Below are experts of layer 2 (counted from 0) of a mixture-of-experts language model. Rows are named router (the router's row for the expert) and show model dimensions 0-159. Each number is 128 + 32 x the weight over its row's rms, rounded and kept within 0 to 255. Numbers have three digits each.
After each expert's rows: a language model's description of what the expert responds to. This comes from a sample of Wikipedia text that the model never trained on.

# expert 0
router:123179116167198093135147104148191096159137101132155153073143057145138125164136090126211092171163132110156142136168123142105111156108114040111136089098146145164174119163123104093126100173221143129147140164147092141091149146141156119123123107099169099116160194088125129159146105128143135159136088176082096151131148156098089124149095143110152153138135151085091173119161142202127134129108105134170152098083145170170172135194154101096141172146124147146056081095159109124164083125093170
Capital letters with no space before them, starting a line, name or acronym after a newline, parenthesis or quote, such as NOAA, AAW, USSR.

# expert 52
router:130119146186165131146162148124157089153131096127072108073130086120132141135160147121106102095193218062101145117139113117184123139142094121126127146150193099110121108196093145122095110109142174133140071178122111189145136096126124151148100036090114135095167134101139127112112093151159176104104096199092099165174160140171110086073162116133121162137142150132091088121091191096130090142086158174171178117161101142171109174117141135159126177111121065114132126109109076097157086119160158
Vowel-led syllables inside longer words and names, such as al, ar, ro, om, ic, as in papal, Metro, customers, Chicago.

# expert 5
router:157157140159144137105137158161170096147108083142182115082204099114158072115175118147171094136124147077155130144152109123163126124117108109110186112112135122116171096135119139101100142159146157161170148190128111180137103107148125165128129186142120127149087086151116111193088096158129137090162120142149101165180148137093099111151128192108085169163132122164097146070131211163155082093056128074113177111124122138143148140084151144096105195158116115082144116089152091085148058212115165
Word pieces and digits right after a capital A, H or space, such as A-qu-educt, A-ust-ralia, digits in 2012, and AR-IA.

# expert 39
router:168129088141183116145151143163242079153098063118123109090132125154162145166188137140159128117148129108117154140143149117151116156058166132145087163115162134134095093177150129079071084087117171147141167171126120150156133105162087071116093134131125138117170117155165152113123134206078119105071124166142101163136111133189163093095163196098093158160178161139151095132157118131118183125090108131141096145107156170129127150114174134204093154153132140170163103140189145104190116125153130
Articles a, an, the and the conjunction and starting noun phrases, plus single-letter word beginnings like g, b, c, as in played as a defender.

# expert 37
router:173129129123162166147160108164187108150097057125137152076163154131173096098210103089148158103155118122083149128173159077164131158075151157165126147122175164170114068185172101079076154145089159127121140099107117157114154099195134102111090115105099141098149108133176118087167153149092191129113105137132128193143111135157127123069169126088061162187127156166145101154141144156132165139065129150172119129079153179129152161125130175139097175130121130155137142083130160098195128133108108
First piece of a lowercase word split into parts, after the, a, to or commas, such as f-eared, re-ach, sur-geon.

# expert 56
router:139141103132134160116187144140161132127151064158157103118149129129161138157161133111218131142104094086092075121078106171163190088121141105102093106136200091094150151176075083158097158152175160094190150152128121115111070129124103150128071143081114110139137166067150095074122124118165109106093125087125076156132085077137144096142142216143120137173136115154155104127143157168164101075140159142098121128094077150191160159124084139165151110123103138148143089092149112069091095171120170
Degree words, quantifiers and -ly endings in descriptive prose, such as larg-ely, only, some, other, more than, also.

# expert 23
router:159128113130165207098142136112255111215080083163193081113124136092141099120166083142140122093150139091112098139113115127143160167097185140103154141157145166118171111106099107148090112164165147127116155216113149169117119154116153124087100090175198127136148152094127122111194092101116159094143106104125080132131119149126138101145104130094112135173146128187131118143114115122110091121110182124118147091113099102105169212126076153139083169129186095130132143140144097094162120128094159
Punctuation marks, chiefly sentence-ending periods and opening or closing parentheses, often after digits or in math, such as . ( ) = ;.

# expert 17
router:082107153120160159080162113124201083106102044142136148092201055133178150101157077189159150140138140110143155133129097091161131143125112105118092099115137106153073105180120093144060159135200156156137117093170089124116136134157146188131158150167116099115105128141161103123117089154174103132068160128091070184153111124121078153151116108142102128138080154135111075140151168146128094100094118107103143091156133102146130168188122119192104101143145140110100103063208139118136107159074124
Capitalized field labels and first pieces in infoboxes, taxoboxes and tables, such as Phylum, Pro, Born, Coordinates, and prime marks.

# expert 29
router:124165153145099117139130129143134044166091088130120113102158086139154142148130119160137097105154162065054157123148138111113171187150169123124123097112158139096086062130142120116082131155177146137090103158126079083124125148144087158125129096145075124131140159135128121157111167145076106114093138185145124158138068141119100125146074188167151137151155193140102135175105158119130146130037124115129149098106068156193164230136070101122131172116156166158110072096155110088078136178152118
Pieces following St or W and sports-table words, such as St-eg-eman, W-ic-cans, World, Cup, Team, and table pipes and line breaks.

# expert 19
router:115157115123111151133157171145139104118095072102100114080213087115138122156158111167150100116165154094124131167166106100143160138129083101112153115066188176168149066142092136154071173149195145122146091143151105128141119106107096145096118115136132146078146154087120088117164179082151123095087095105127049157215138122182102110097109175146091182172137121129130085075164170163172124100125081130118194114088173105150126141101170101148110176126090118128105105092167131120096119186160140
Word pieces after M or K (M-ong-olia, M-ey-rink, Kong), km in density figures, and some year digits.

# expert 3
router:151155044141189134118146095159255049123103094121156092088152101135133093152175122107193120177184190127125118179153106144152111153147094092137088140126172121179144130158167119075111145157220107133132111151101073195085129120140143118162114119086087111092173134112120112127145081086167141139099089132121139141104113152128123131140133125125180125115118125147156100139104152150069131111136073131145133127097169179138114145135148126119121172083134177141078098121162129131095089125125170
Line breaks ending lines in tables, lists and headings, plus wiki markup like |, ==, ===, and capitals opening parenthesized names (CDG, Les).

# expert 7
router:159144133148128110133209138137153132220122102146170091124204106137159098111146123132155133135101146071188095167133147152146111140087116150106165072175140114098191085115108189123105147146132127137142135188114093136166115083161106140151103123168148095167135157115124100140102050167123156080132151098109104181164149139130088129121137211153119173191102131165120115098118194196121093089056123097079158138096120143148122143100121155112096167117179134117099129138133109105124057173129180
Pieces right after a capital initial in names (A-ly, O-ver, A-FC), plus "ly", "ers" and digits in sports stat tables.

# expert 61
router:157103096138111165167209101203126126149105061149107103079145146192176118151142116150161130146131157066126123099088112147179119121109161128118085121078164095087146105129129103125080175143104139170242142113064110140144130112121134175091103120060166117127084132121134091066138118125131132153113105122110081138166154140108105128082085179160159096170138125174155125152141120114111149106122142167106146094093077188183117159111120090137126156107142109108077088079186116145109098174163175
"the" and other determiners after prepositions or verbs, such as its, their, this, first, both, two, entire.

# expert 2
router:149135148115084144162130154155144112127096062140144053087148134162161163172149070136160132129152079122067109099155106134153133147140210138148082123115134165081131086118128121099096183187114169141173089105161118138130095131150096154101103133131118094142130131121175112153125168103111122112124147157142131166139173111098099066109141174141167146135168160132157097115119093183182122143076159182091183081120083144137165178148131192151110187091190181189107078125123118043097128155113110
Word-final pieces and common nouns heading a phrase, often before "of" or punctuation, such as w-ings, time, years, season, career.

# expert 30
router:150200126129091149104127159165136121168151103136125128054171056099148066145139104163161095096151138039112141124158150076156148152123124129147189140098170136115177105138128089167089145186142145146150116123128106128136101121103115098142124144122151107154133103128142145209146169146151130066123068128143079188181105149135121099115098148118158195126146185156114131129210197156191101093077089108078179097122094114122153171173105142122094165104117114133083137119117077081140127138145108
Word pieces straight after a short capital or consonant opening, often in Korean or foreign names, such as Ch-oi, Ch-ile, H-elene.

# expert 36
router:152182118133085142091140150159144108167109107185080160090210067131181127171143097145185091095137166095101162158150129109153127137139139138140164124070134149112154090122124103187084149174179138153130122127110102093098126113144111139129128148171136116167099141136137127186136165146148116100122112113159083172166056134126150086122110187110126189130168163123111160134211187159148105109080065079074176090107105130138185181171124128167082180101137133139098099106127063120116118144164141
Second pieces of names and words after a single capital or short start, such as W-yoming, L-os Angeles, J-erusalem, L-incoln.

# expert 1
router:162142152153123142089130133169138117185105092146106100157189111124160070162134086150202104108105111069103111108125112119162113160099151159124110099125149142116141075116163124137080163127142157154149169154137143133098081098055149145127140077095087155167188168098123102145103085130065168162077108097115135201148108111171073094151135118180143196062124176123170118088164147148119106143101169128103110133089141118146143161165105158106108120092197150154135092068161102094164087204120130
Mostly "of" after nouns like edge, part, map, view, plus other prepositions (in, at, from) and some word-continuation pieces.

# expert 28
router:135123168181151170133146154127157115185101101186173072125136125093238116168135143084176080080157115071095110136150096157174134148130144087154145129097172138097109075144154145133113139148102133166191124133142109125119106115126094128090088155098094095119149164164145101160119153195140060118107109128130089214086060108163091126096158113143139127136129138119143133097112215125125077158088088118094195101120129123089136136113177098163149179129149139099186124120153068119144112115106115
Pipes separating cells in the middle of table rows with numbers, names, polls or election results, plus semicolons ending list items.

# expert 10
router:144145149121129143105151124129186130176130081146160136124232065125156117125173070113160073205154129106137146100189143106095114088143130123153127114089142106155132108163123091119038122142136143168125088090109115110087129081117103163166136125130118107113136127115171094132156129156161102051054129108124070152128136122169125162154124125190088173166095098156112154124190203143163074100090132087129155119139143123099160190108198113127090137162125146089078101082162130097129124149124142
First word-pieces of capitalized personal names and proper nouns after a space, such as Jim, De, Mar, Le, Jul.

# expert 31
router:101116120122136153177158149163159141126032107142162107098114135134160133159119100107139101157150144119133094139156137116130149151137111109085042145114207120113200068146062121120109149125137252106154140164101131070072128134107106149143121131130111146129128152122211160093129107151065106146119110122171097183170042116108108142154149135122140115151125154131085101105176113164107123080088195120128177086103144143133124150148144121130113186112094087105129102160191097134099073142134137
Non-initial digits 2–9 inside years, populations and scores, such as 1-9-93, 7-9-3, 84–7-5.

# expert 20
router:159070118112168166073155164114128101170120083177091110137109088141189105123132072140162135112127120119089115141124120078114189131117136152088109118096176166138141147125066124172096154154196115134116157161125154106094142140150121150153164114119127110080166112123127109136145079181140176084110162130079071130148061093185079071105144145145151194164170153158115097134143133191075100132086116164169141116124105104141177214143124143089138110095216153113112085104157098113174120107104136
Closing brackets after names, countries, dates or ages, mostly in tables and lists, e.g. "(NED)", "(age 48)", "(1825–1893),".

# expert 6
router:145135136137098132176153139136135122141090072158122039089160124160156136136140056123163137118164082127072121108141101117143106175122191124113114136114136133118114094145125135166092180180113159154157073090131147157159081144189080157098097106144127097163130132116152065171120160107111118104153146146143131177146153122095120111111144165133192117161150147156111081123133114199198147125061132173084171111128053134092146179124134157162104186060130184179088121116123112063076137135131088
Plural or word endings and common nouns after a determiner in sports and career text, such as wings, career, season, team, time.

# expert 22
router:153164107115174134102142149197158174099085064153152110117160103179161128164136101161171130135162068090155143127131121082134139180136084107160107166141155119098105140112139165115073172071082143148137174109157080113176086148148100178177147114120195127062150058120162109143119104120171136128090114100105089205157139148113115115103107086123105161212139183132092110110118147185108145109144109117163131148102120103184189179130136104126159121090131163131077106087125138066113082127134145
Hyphens starting infobox list lines such as - Location: or - Coordinates:, plus en dashes in scores and hyphens inside names like al-Rashed.

# expert 42
router:164146104231147152131131189121153090134103100170184078119129133153178103136123113205115146135157126103129125134165077181114176110169121115152219090112154162132126132146081118091103146158163146108141138140112123179131058186125081158103089108085147063082176107109128162082112140150143120106130104173109106180151127100116122166113143138133147147158126117150123131089097156161124074107092157193149110124142139113159103189092171151156137107125188117129118141105121091073130027142156142
Closing pieces of ordinary English words, such as surpr-ise, prin-ter, anch-or, prot-ection, plus digits inside years like 2008.

# expert 26
router:086169113159144200143173105122236132148128061141185099095145152170161060145164113170154120142130126111125106121123094156154147140111143142136148093125149102111092115123089131088027134170155191124131119169086148113073148132169137121057180133150143088159145122111142111113198127070148154100114100088130091122124108160094154078136127130105145138153136135178144138093132163134141143124147158080098154136137117126092129181140075142135074143089132058126128090113101119137166039161108176
Sentence-ending periods, line breaks and sentence-opening words like The, In, He, It at the start of a new sentence.

# expert 12
router:129083160119120103136168132223152096184106069126168111136169123119146138170155132083200130119169118111142110139168131097111161088169144120161147075158179148126084110121032121156087119129171165159196157137092110120137097132173086150142161103100165067138139161164112107181125128142123165117088082122132102130120101180173127127148204177153075145153159136106152168141117135181118141158125131105134156125140138149149122138080090149108061116073136081142111092131145119053091098150182110
Prepositions and conjunctions after a verb or noun, before an article, such as in, to, and, for, into, from.

# expert 55
router:161121102164144172114191133143115088147138122116067106078172084099165123119128115152125099079203185094165173118106111121157090153138140088172088112133195107140063058121156123141103131136186210145135099202136086134112119075125147085138113126125162130140143091165171120166126138150126117125126108164089107177169128149170117114125103135080093180170161119119088097123136192127123112137096110167145164086141074147150125165142083140194158112070138114142165126090157153137143056126184130
Short second-syllable pieces like al, ic, ac, il after a capital or lowercase first letter (P-al-enque, Septo-opt-ic, L-ep-idoptera).

# expert 21
router:129159147144184173097186139145154134168126113185155090101130179106207085123144137080192122093142125089126123145156067124141118144127109126123147113105134131109097101113151133170129148113122112142204127142168147114091118100141079130092101119093108147084134136120112094159167116222109085087104107127137066222103093096142076125097190126172120173120145152088159114075124209127114064146059067133111184097116132129115151143130169113149142130129183133109177087101138100132166127110107143
Spaced pipe characters separating wiki table cells, plus semicolons and slashes in data lists, as in Clay | SRB or 0.4%;.

# expert 14
router:118114137115164141069151107146201055123059094185140136121225096167144116127177077133236100180128132134146136112150107118138138114134131122080079073133136113151111102160118152112075166104186128202119137099120098136123131141130120176109147136151139090109109142163153135126103112197132101101097145079094120161161150101157132118121128134103074132126098132163105142129205145165094039132094119138081152070141113120120141191137156104126078133095130136109151085092156076125155114107097133
Early pieces of names and words after D, d or De, such as d-raf-ted, De-uts-che, D-esc-ription, John, William.

# expert 47
router:157121119179174123138132145183141098139149105161135082110184077165224131123164115163099158151157181099095162099155101135142123153137154099137158099142139107122174102119123091096072172143151166144159131137129132151096060176124097191092075105108141079102197094099085143110086141130163161072120120182138095208130090171114124195119082114141151145115128110151124106106112171148103121127117112185153143109168137140154110163138168147114152113109179113143102083129121103060100039168138143
Final pieces of ordinary words after a stem, such as chap-ter, aut-umn, up-per, inc-ome, and degree marks.

# expert 15
router:122102145142129098159165142186146118153112082140162102130167116125147115177176145092190112149175129124133099140187148111116150115132143118169156106141165147112085120127027094155045151087160185182198154144089124143137092124158073122162173107130153086153139147165121113179118106172131137137085093128143098144116136217167126124130183202150072109168145112114144173128118112182070144159137102111134152125122125145154101142084104133143078097087162084166123077114171130094107106143190107
Prepositions and conjunctions linking clauses in running prose, especially in, and, to, on, from, often before dates like premiered on July.

# expert 16
router:173125113180196112150143174166178081172093104146128087120136113091173104079175116159122101115164152111104136157124086129128097150072111173139149087151149136196129056143110149075101184124165148129110181172093101192156131144127140178127058103089176115096126111138137077169139139151120140080078134177122143172177137159109151148162111158194099076132118116156176147084132165133106142112114119177168162072137106069143145162159152172114113174142144140139105153106166159095104101098137160
Opening parentheses before dates or notes, as in (now, (age, (1974, plus scattered mid-word consonant pieces like w, t, om.

# expert 44
router:169101104139180104110129158135173085247100083137173117137128124094140060152162176168193060102159131108122186151169147129137126088086150081135106106084168099121123113086133081140063216142096164090118123115133118110141148083118138129099176095123122136130121137146142103127151154126083153138099132169188059130148145147160101149084130121180153133157106130134137105110154163160121141155096099089104208156124148093135170160141125128135069163127113109091088094126209119100142105116124103
Single capital letters starting proper names, often after a pipe, comma or colon in tables and lists, such as R-atification, R-ieti, W 79.

# expert 60
router:097144085130178155106155140130127150121093088154139109138113110113174102154123132107195079169129066108105109148183135145167161117134134085127164151084171135107169149123162093124093134140130148135209156162104100122084128139105119137146133118128081098083150142099132117140129089128146099140047116085094091165159130088091108054126120155180088178133145197176099097116114183255131109098103159104100151163151126171141160142106111143100136135108189137131086109165097100054166145152134160
Middle or final pieces of foreign place and person names after Mar, Le, Al, such as Mar-iet-ta, Siegf-ried, plus sentence-initial The.

# expert 27
router:155171106134175145089203149176144111116131093141125102102119166142161081134126094122207152142108113125163167141151074089149118152154147145119125090147150134120112132127114118170113200096153140117157122132170099108125104110127131107131148131139148097048157110111148127153156061153093154092096148125080032206153164128171081138073183114163110221162121161127148128075158165188099082097100117140173113081126147124157188154116157158132150127086185138125126092110127109116164096125113183
Colons, hyphens and parentheses in infobox-style key: value lists (State: North Carolina), plus word pieces right after a capital V (Vindaloo).

# expert 54
router:153158115156129164114199118153165072146123110123126109109207110128183129162117107197156081093129100083140118116150124152099150096135145099156091117146177103120088071112154099119105135161169161126165175198103117118115150147125152104093153187147144158099122100179185128140114129161169150148127081142122047229165140117137095137118090171115075175082163144125131138119171175163170135083042094135119162071154125128169126150130136137166119169134122143172164132102136137141147066150159123
Pieces after G or g and other consonant starts in quoted titles and names, such as G-rove, g-un, c-rowd, plus percent signs.

# expert 62
router:126116140172153140185149157117144155193053075150141077132197109178140156134104105084135074128137142118081110120122074141129147120118173096148090135091167132091124092134141100065126114191161166151144142145105094114104136108101113118181062113128091120120153175090131124133111130109111081153108037151094112161143146098174100122118099159135174096103167139136136107109101149187102128117144110102134119131114105134179152229142089142191109133092163123112062148117188093036127115145144130
Demonym and place endings plus final syllables of names, such as Swed-ish, Br-ight, Sing-le-ton, and words like India, Israel, Europe.

# expert 18
router:174126139177127142163139157159150146186123089147135090131184107089136144142152126122122099107142136089097079187126138092153109152066128058097169108121178132144077000116106150090112167145149100073163123132103113096084083101095152130092125120163133124128151111105136064187157124158131100110110092129108089166115110169137067154073162175154117136087176156121168119074147188166146120131088093090080183082103101112105178145139115172123119159094135156136114121135143121074158137135149124
Pipe separators in numeric or sports tables, plus mid-name pieces after a capital, such as N-ov-ember, Nov, York, Ten-erife.

# expert 43
router:161134115181155087125146148120170104137077100173168047138111131142110081137105154141174078146133101109087116144111090159096170081096104077145148160106157192162117075110124165113100158134156178148162126149113103187150085082106097120166122094137124112120152186141092088107162148155151085109076057118132126172175148100133130102087130150096163128173134098139133145073103101191188111082125138153106128129144159126178132178134208079161113138127139145130101083127144099049128092179108092
Word-ending suffixes, chiefly -ing, plus -ation, -ment and -ity, completing verbs and nouns like announc-ing, administer-ing, sett-ing.

# expert 9
router:161148161130147161097213124155180082202170094118124091149154120144204097145101131166164110105167159123106148166152132082103204151114115122148180123122219132147061132133155121126123115154132170152167116135101080150135121108107116136070131116125110067099163100080066070166174109191141115163137146111151110140196169113149135128062090148160120104138059112174112081092192096142121149155126152133123134093110107139125154150126116125109138129134170134117086099103103122107137052106160130
Single digits 0, 1 and 2 inside numbers, especially years, dates, scores and table figures, as in 2003, 0-0, 11,300.

# expert 34
router:155171106147089160095138150170136087166150118164119162082165092093185102144140110149192086103142121056129182138143127109186118189096112135161164101078124147106152106118137082138095157186167155173177109113088122107117083181144103173148135147161156061155148093116135164154122153121120123091141107081167108164164056168103079107127116160100132200105142152149092141146144188147143149095087089130102185124091100147155203161150108170126117163121157112095114108117151069078105123163153125
Second word-pieces right after an initial capital or short opening piece, such as L-os Angeles, L-o-ading, R-iga, W-e-ightless.

# expert 35
router:197121118112088159066191125181137075130129112156077157091191052098187095130116083126189083087132135101157177161148104094157138128094128146132119108093138158132148101104107105155087147145188136178140077144115108086086128104122126101146155128163124113150118106150142110145172130142149156086104129103137102155141113151174105082118098173114124194151152125120107117131182171152136132112102063106082188093079127131152185154208127109138066148079179137135145073086154075124149135155129107
Lowercase inner pieces of personal and foreign names after a capital initial, such as R-z-azade, L-ars-en, K-h-unnote.

# expert 33
router:123119119130131114161158152190164132119072109108133074080129161142168103146120112085148070158160137117120076141125148117137141134125114106125071137107184084109207078148016125129110149119129199096140114142087146083062129125114102119135161134160142184116154185119202148118067111181058112130133134142176105150171075103132089140168159136107170126164139145095102155106176107154132111066113189143165175077138139145153120146125156126160129170119125150069154132154169103146132073152132140
Single digits 3 through 9 inside numbers such as times, coordinates, statistics and later digits of years, as in 156.666, 1768, 1980.

# expert 45
router:154080075197152137136171198125173137153084082206171074152109118167159074135115109140142121165146094085123111153138084156082154098113113058118112081091150157134085093160113124088113151168134143120138156128108110118138072141146121151099078131096112086094173150114138134090134141137149121106117055179144087161160133110122145160111105174124145107131125088076152111085105121175142108101133137184160105127145172098151132229105136136180115110087143101131091119111103101035098070135114131
Closing suffix pieces that finish a longer word, such as -ing, -age, -ation, -ville, -burg, as in encourage, description, Hersfeld-Rotenburg.

# expert 48
router:181119117114171120125134139125165067255086089151167123149131086113145085140132164151190059123148123121140155187174133140167136076078177104136109108087163089106117133100150102135074187130110155087118120139138116134136148094098125140122185112148110139134108106134131117166155129136094156148108153164158030142144130139137150132094145133164133149147104126156131106113166186155098153150088099076124211149146153102128151152137149127149085155123119110071079101141212115104162065130128100
Single capital letters after a space that start a name, code or abbreviation, often in tables and lists, such as SR, Section, Rovers.

# expert 38
router:146107092121119126092156175167162088151122118204122128088202121124154151151126101074206094122150091123130201163175126092155120149102149178120110065070121130070124097118138149110073123131160130178112137082071067147101137144145082159142124134159151097137119119131176142125125154146095104135070111093153134169122051140114093120124110170100091190137139124127128133127167152163081100160132126079118152075073104158174175221180136130139095120107142168100120081090136109103113134129087114
The piece right after an initial letter, especially L or D, in names and words, such as L-u-is, L-oss, D-in-amo, Jo-h-ansen.

# expert 53
router:152062133143147154192126139118160098134114075099129107085113070144180121123113125111131082170181176068125130096120091118125100145183132088068150121099207124165124119131086125089099150095176178137133138133184081194157115114134124185154086063078118112112162140089122105111100136166098132130104072156159094162137101126170128130127132151131116159148062124138095096157128159143096068154137152192167141153141128165097118199129138137176170145123184103110114095114137068072132078143087144
Inner and final pieces of learned or Latinate words, often scientific, such as circ-um-stances, sat-ell-ites, con-cept, carcharodontosaur-id.

# expert 4
router:176149047173186139128159121162247064133104091103125109036144089117102123169145112120189127161167129136120129210180106119115095144142099100118148122136142132188120140127156098049103144140224112132128107159115077187110111107091138115146124104107072132115156174109122121152184097088201146137109113144125132150110097111092099149144099121094162103131124127146135123087147144142091118140135075122130163098094149161124134134141133115135099178071133165124083082117153087153124088138133147
Line breaks and table pipes at the start of rows, heading markers like == and ===, and capital letters starting names or headings.

# expert 8
router:115082152157093125135134135158148094167114097169129059097136091165153095159186115104178114120135115110082095095145083126115120143116150129095145129133156112099097105161095121140095178192186163159132117115145149168102125159109110104151154086103124122130112163106111045149105142110094104106079128151196137185143126094139080058108125170126186140089155155152126080135118135160174131130078185125092123126126088195100151186160118105148145154114207188167119139125129044080065107118177132
Plural and agentive suffixes and section-heading == marks in sports and music articles, such as stand-ings, crit-ics, sing-ers, ===Results===.

# expert 25
router:139111157166167161111152153123179143223103099196153069119131153101249125157121140083185069086149145067075109143168114187168137144131116124159136137120152136094113090150162132113128153126103149169192116142153105125117105113093077135099080150103119110115156157161157092156123146196134065125108116131126095199090069101161102151085152138149137117117130145133141117104127185134120087133077070107107196095118151099109134127118161100162143174124146126114177133114160079125128105105130119
Pipe separators between cells in wiki tables of results and polls, plus semicolons, dashes and colons in score lists.

# expert 46
router:149163090189153140113193159125165136165108118193118093112107121155165061136075099122169112119132104119099171161120134184095122113050126149141095132074153164137097087140114146146103146160150168118146146141086113179192140096124090139137127091140147089124157187122097139117181122133176097083054086112181101189196141127163145097116108205096145124120180120087149137097162144119170147070111118180155162086165142107138137206143150095167099150107144121143117123132140101117077100136163098
Final suffix pieces completing words or names, especially ing, plus ers, ation, ments, ive, as in Bringing, islanders, Meling.

# expert 58
router:201150131118129160151155140127165101125152089186143126112123132159179164174128133097208128119133123048087125133082144125211135115140144087058107090130193107086156141147050111167110129110159160117185144147123126140174119105167093158145079107106113112126108175066131039099121096128135116099081093129141108146143106093155133137130185162109143128144086131145151113145158137174140047110147132154131137131133082184178148161131133135142127147126113111101135078085147109102100054173144191
Endings of verbs and adverbs in prose, like ely, ed, ated, as in largely, activated, plus quantifiers like only, more, than, such.

# expert 59
router:121168157188177130182208138160158084148101110151149067080216151109170124132194095193144119133157096089131165146162088135130098120133141139111121061158163102109073058101129128107072170160140164122122177116107117107137135145140114154115100160136135146112088110160139085188112124131107095129153118147132099210170092175144146110132128144140083150126159144147126104110161147140142123065074105132152171032119084120149135196139123165128128144156060118125129101100114138138102083109142158
Pieces following a C or T start, such as C-ic-ero, C-ag-liari, c-ed-ing, plus sentence openers like However and There.

# expert 57
router:135107119186195132165175139116165132140090107107154081089139077124128128133140122113150105128186153084113184120150142113140074122127089114107123134145185110142075104136080142083105102083110207126170105141161073202135153102124129146143081060094115136106169104103154101138106106138102052145118117096085136150166161152178105113049133130135096130164115105097132098143097190116123069152134129152157168122120095185109108198105147165141120139079108100075125097070150141097157068139093178
Short vowel-initial fragments inside long or technical words, such as ic, at, a, al, as in desiccation, ultimatum, Officer, scientific names.

# expert 49
router:150116092186140095153124168117168134158144077189182083106186065176162086131137132110111172107156129101083087168142125120136157099136151094105176077106154082132133069144096115113129169139125147137175109147122127124103076164131075149101043113160136103168147115103090116104110132101195113108114101150092112172110144115093131191083092141131144107164136109105134126118115188207144076153129125119121121133137164136173115213122159152158085111115157154115082088117136108074110028139112128
Middle or final word pieces such as ter in inter-im, inter-ested and misinter-pretation, or ary, ior and ama in other words.

# expert 50
router:142119112159149173126134121120136091148103096122116119106127107148167128148127083140128055114138179091104136113180110148139150141141085118098095161061153102132131129147085137119115126179157168218164126136135127205179167098132109143155140058100048119151170159157149103121097166143161152077067115176118149165168129148122152077122110200118110131132107172121095106129112122084099104161132153186144171104130083163150146235139145110120081187102143087091171090076138103098112115133104168
Short internal syllables such as an, at, it, ad inside common words, such as arch-it-ects, comm-it-ment, emb-ark-ed, Brig-ade.

# expert 32
router:137110154124146120177156133157161098111058116146143087114111111125165099191146103082157097155162150111135086158107141129121141138118087170139032130090161129125184052101018113110101164108126201098178140135119116087085144138089105141148137124095125155141137115140151176114147114132101118134138104124187119204141045097080121139142136129124135145149108142110071120107167108150105108071106178103134181084121132111180099145147135145159115158123108050083096124166195110119113107177155135
Digits inside years, dates and scores, plus month names in dates, such as 198-5, September 9, April 20.

# expert 51
router:102137103109153166144210064136174095125131090150156099102094118138160096172118137131166127121162102061099112147098100156161109077159135129094168131121182107111106130133077103106094114106126174111211139139177100121116127093108092159174100110078122155114133124094111060121161113119111099151123058150137087187134141105175150115096114104120145144200146098154156086160115142215120124123160134168168185160131096185119145164089170166132123153153112124109122085066155121056108081151127181
Inner stem pieces after prefixes like ass-, res-, dis- (assess, refusal), plus connectives such as than, due, because, However.

# expert 41
router:157099120110162177139196087145159072150109076101152131111189154152204114109174054161169150119138159089142179144179113052154134167164154147169139157103169116176145044126155132114071178149115120140154099141119166195105123102096140132154078098119196128084161146165148093112153131115088167110118137160066085161142111169175111114140109100116109140166110172123165073134151166162115143126112170127111133136119142106157121119148119150146113100142137148145144098098147157096129025145128136
First pieces of common nouns and adjectives after the, a or to in prose, such as sub-urbs, cor-rupt, air-port.

# expert 11
router:129113144124142160091148126140167083194125045145171148117197101146190092138190078155162104149125092112122159114142139112155138117103098124148138128084152081165129107174126085128061131161171149128117061097144100103119120104079105151155121143167161067086122136118168107146154112151172098098037140155085063158126164102097103183130129130196109160115110119130056111123161179154150117122050158086132144153141104106108146165093150122157106110160132102085100102114203116113116131137117168
Capitalized first pieces of proper names, usually people's given names and surnames or places, such as Mar, John, Le, Mc, Green-land.

# expert 24
router:155134077153120165151152108133214141192098073161159091132145123109133107125164082154142128111196145131119154191105069115174099168122181109132148160098147164093204111127132118123110108113168093172114159208129101137168085137124152113128080110162131103105121148109105101151168133125139152106071129142114109169186191112138129154154120096151059134162149132182138120143177104128114138104063114167128110051082138092138175183142098127146082164108129151134099139117205093090094118092112162
Opening parentheses, colons, quotes, equals signs and newlines, especially the parenthesis after a person's name before birth dates.

# expert 13
router:136158136164166132158167129192169082134098106122152095138210127110157126132179095172151098163168118092135172133157088149144095145091113126132125085138147154193135100115098133108077191151142156109139126145117069149146098147118090162110085102134145131048159114113111112193175142123125103087128134122135072219185091163144154113125099154173090183118093135183139134064137163142155109053079122177122169063131138141127148166129150155082147181167085080121120119097137127109111114116104141
Word pieces after a capital C or M in names and places (C-old-stream, C-ov-ington, M-c-Cann), plus opening parentheses in tables.

# expert 63
router:135157069140136168148158087157158116124092048120103083147192123143122119118150133129195119147121156113110129115137102148147137095140122108061102134144232178194180092135071118067109144112115155138160130108166090080135133107167063149117093096158121166094107161107112028155168149094123125135101105097086100165152107105159110142092111141150077121187122108148153142092128137197180116119123136176154177110144132168114094135142179140139161158134107151159061071080144113107134117134120128
Auxiliary and main verbs after the subject, such as was, is, had, has, been, plus word pieces after m (mind, might).

# expert 40
router:170073143147203114127168106141210132172071056146171117096141174111139141127155099204171083078115172099137089171159127081117146106151188156077107156113163115139113084160101125146088139116113147136168132158144162150151069111080090101123095103108132117079161078125214086115151128121129101102089139115111101163149119100131086083135135187098064147130136148159131097092173096102120129109065178180118168148141138137128159128190126148150146087128116145119145062121146149105123114110100136
Commas after names, places and dates in running prose or lists, plus closing parentheses, or, and prefixes like comp, con, sub.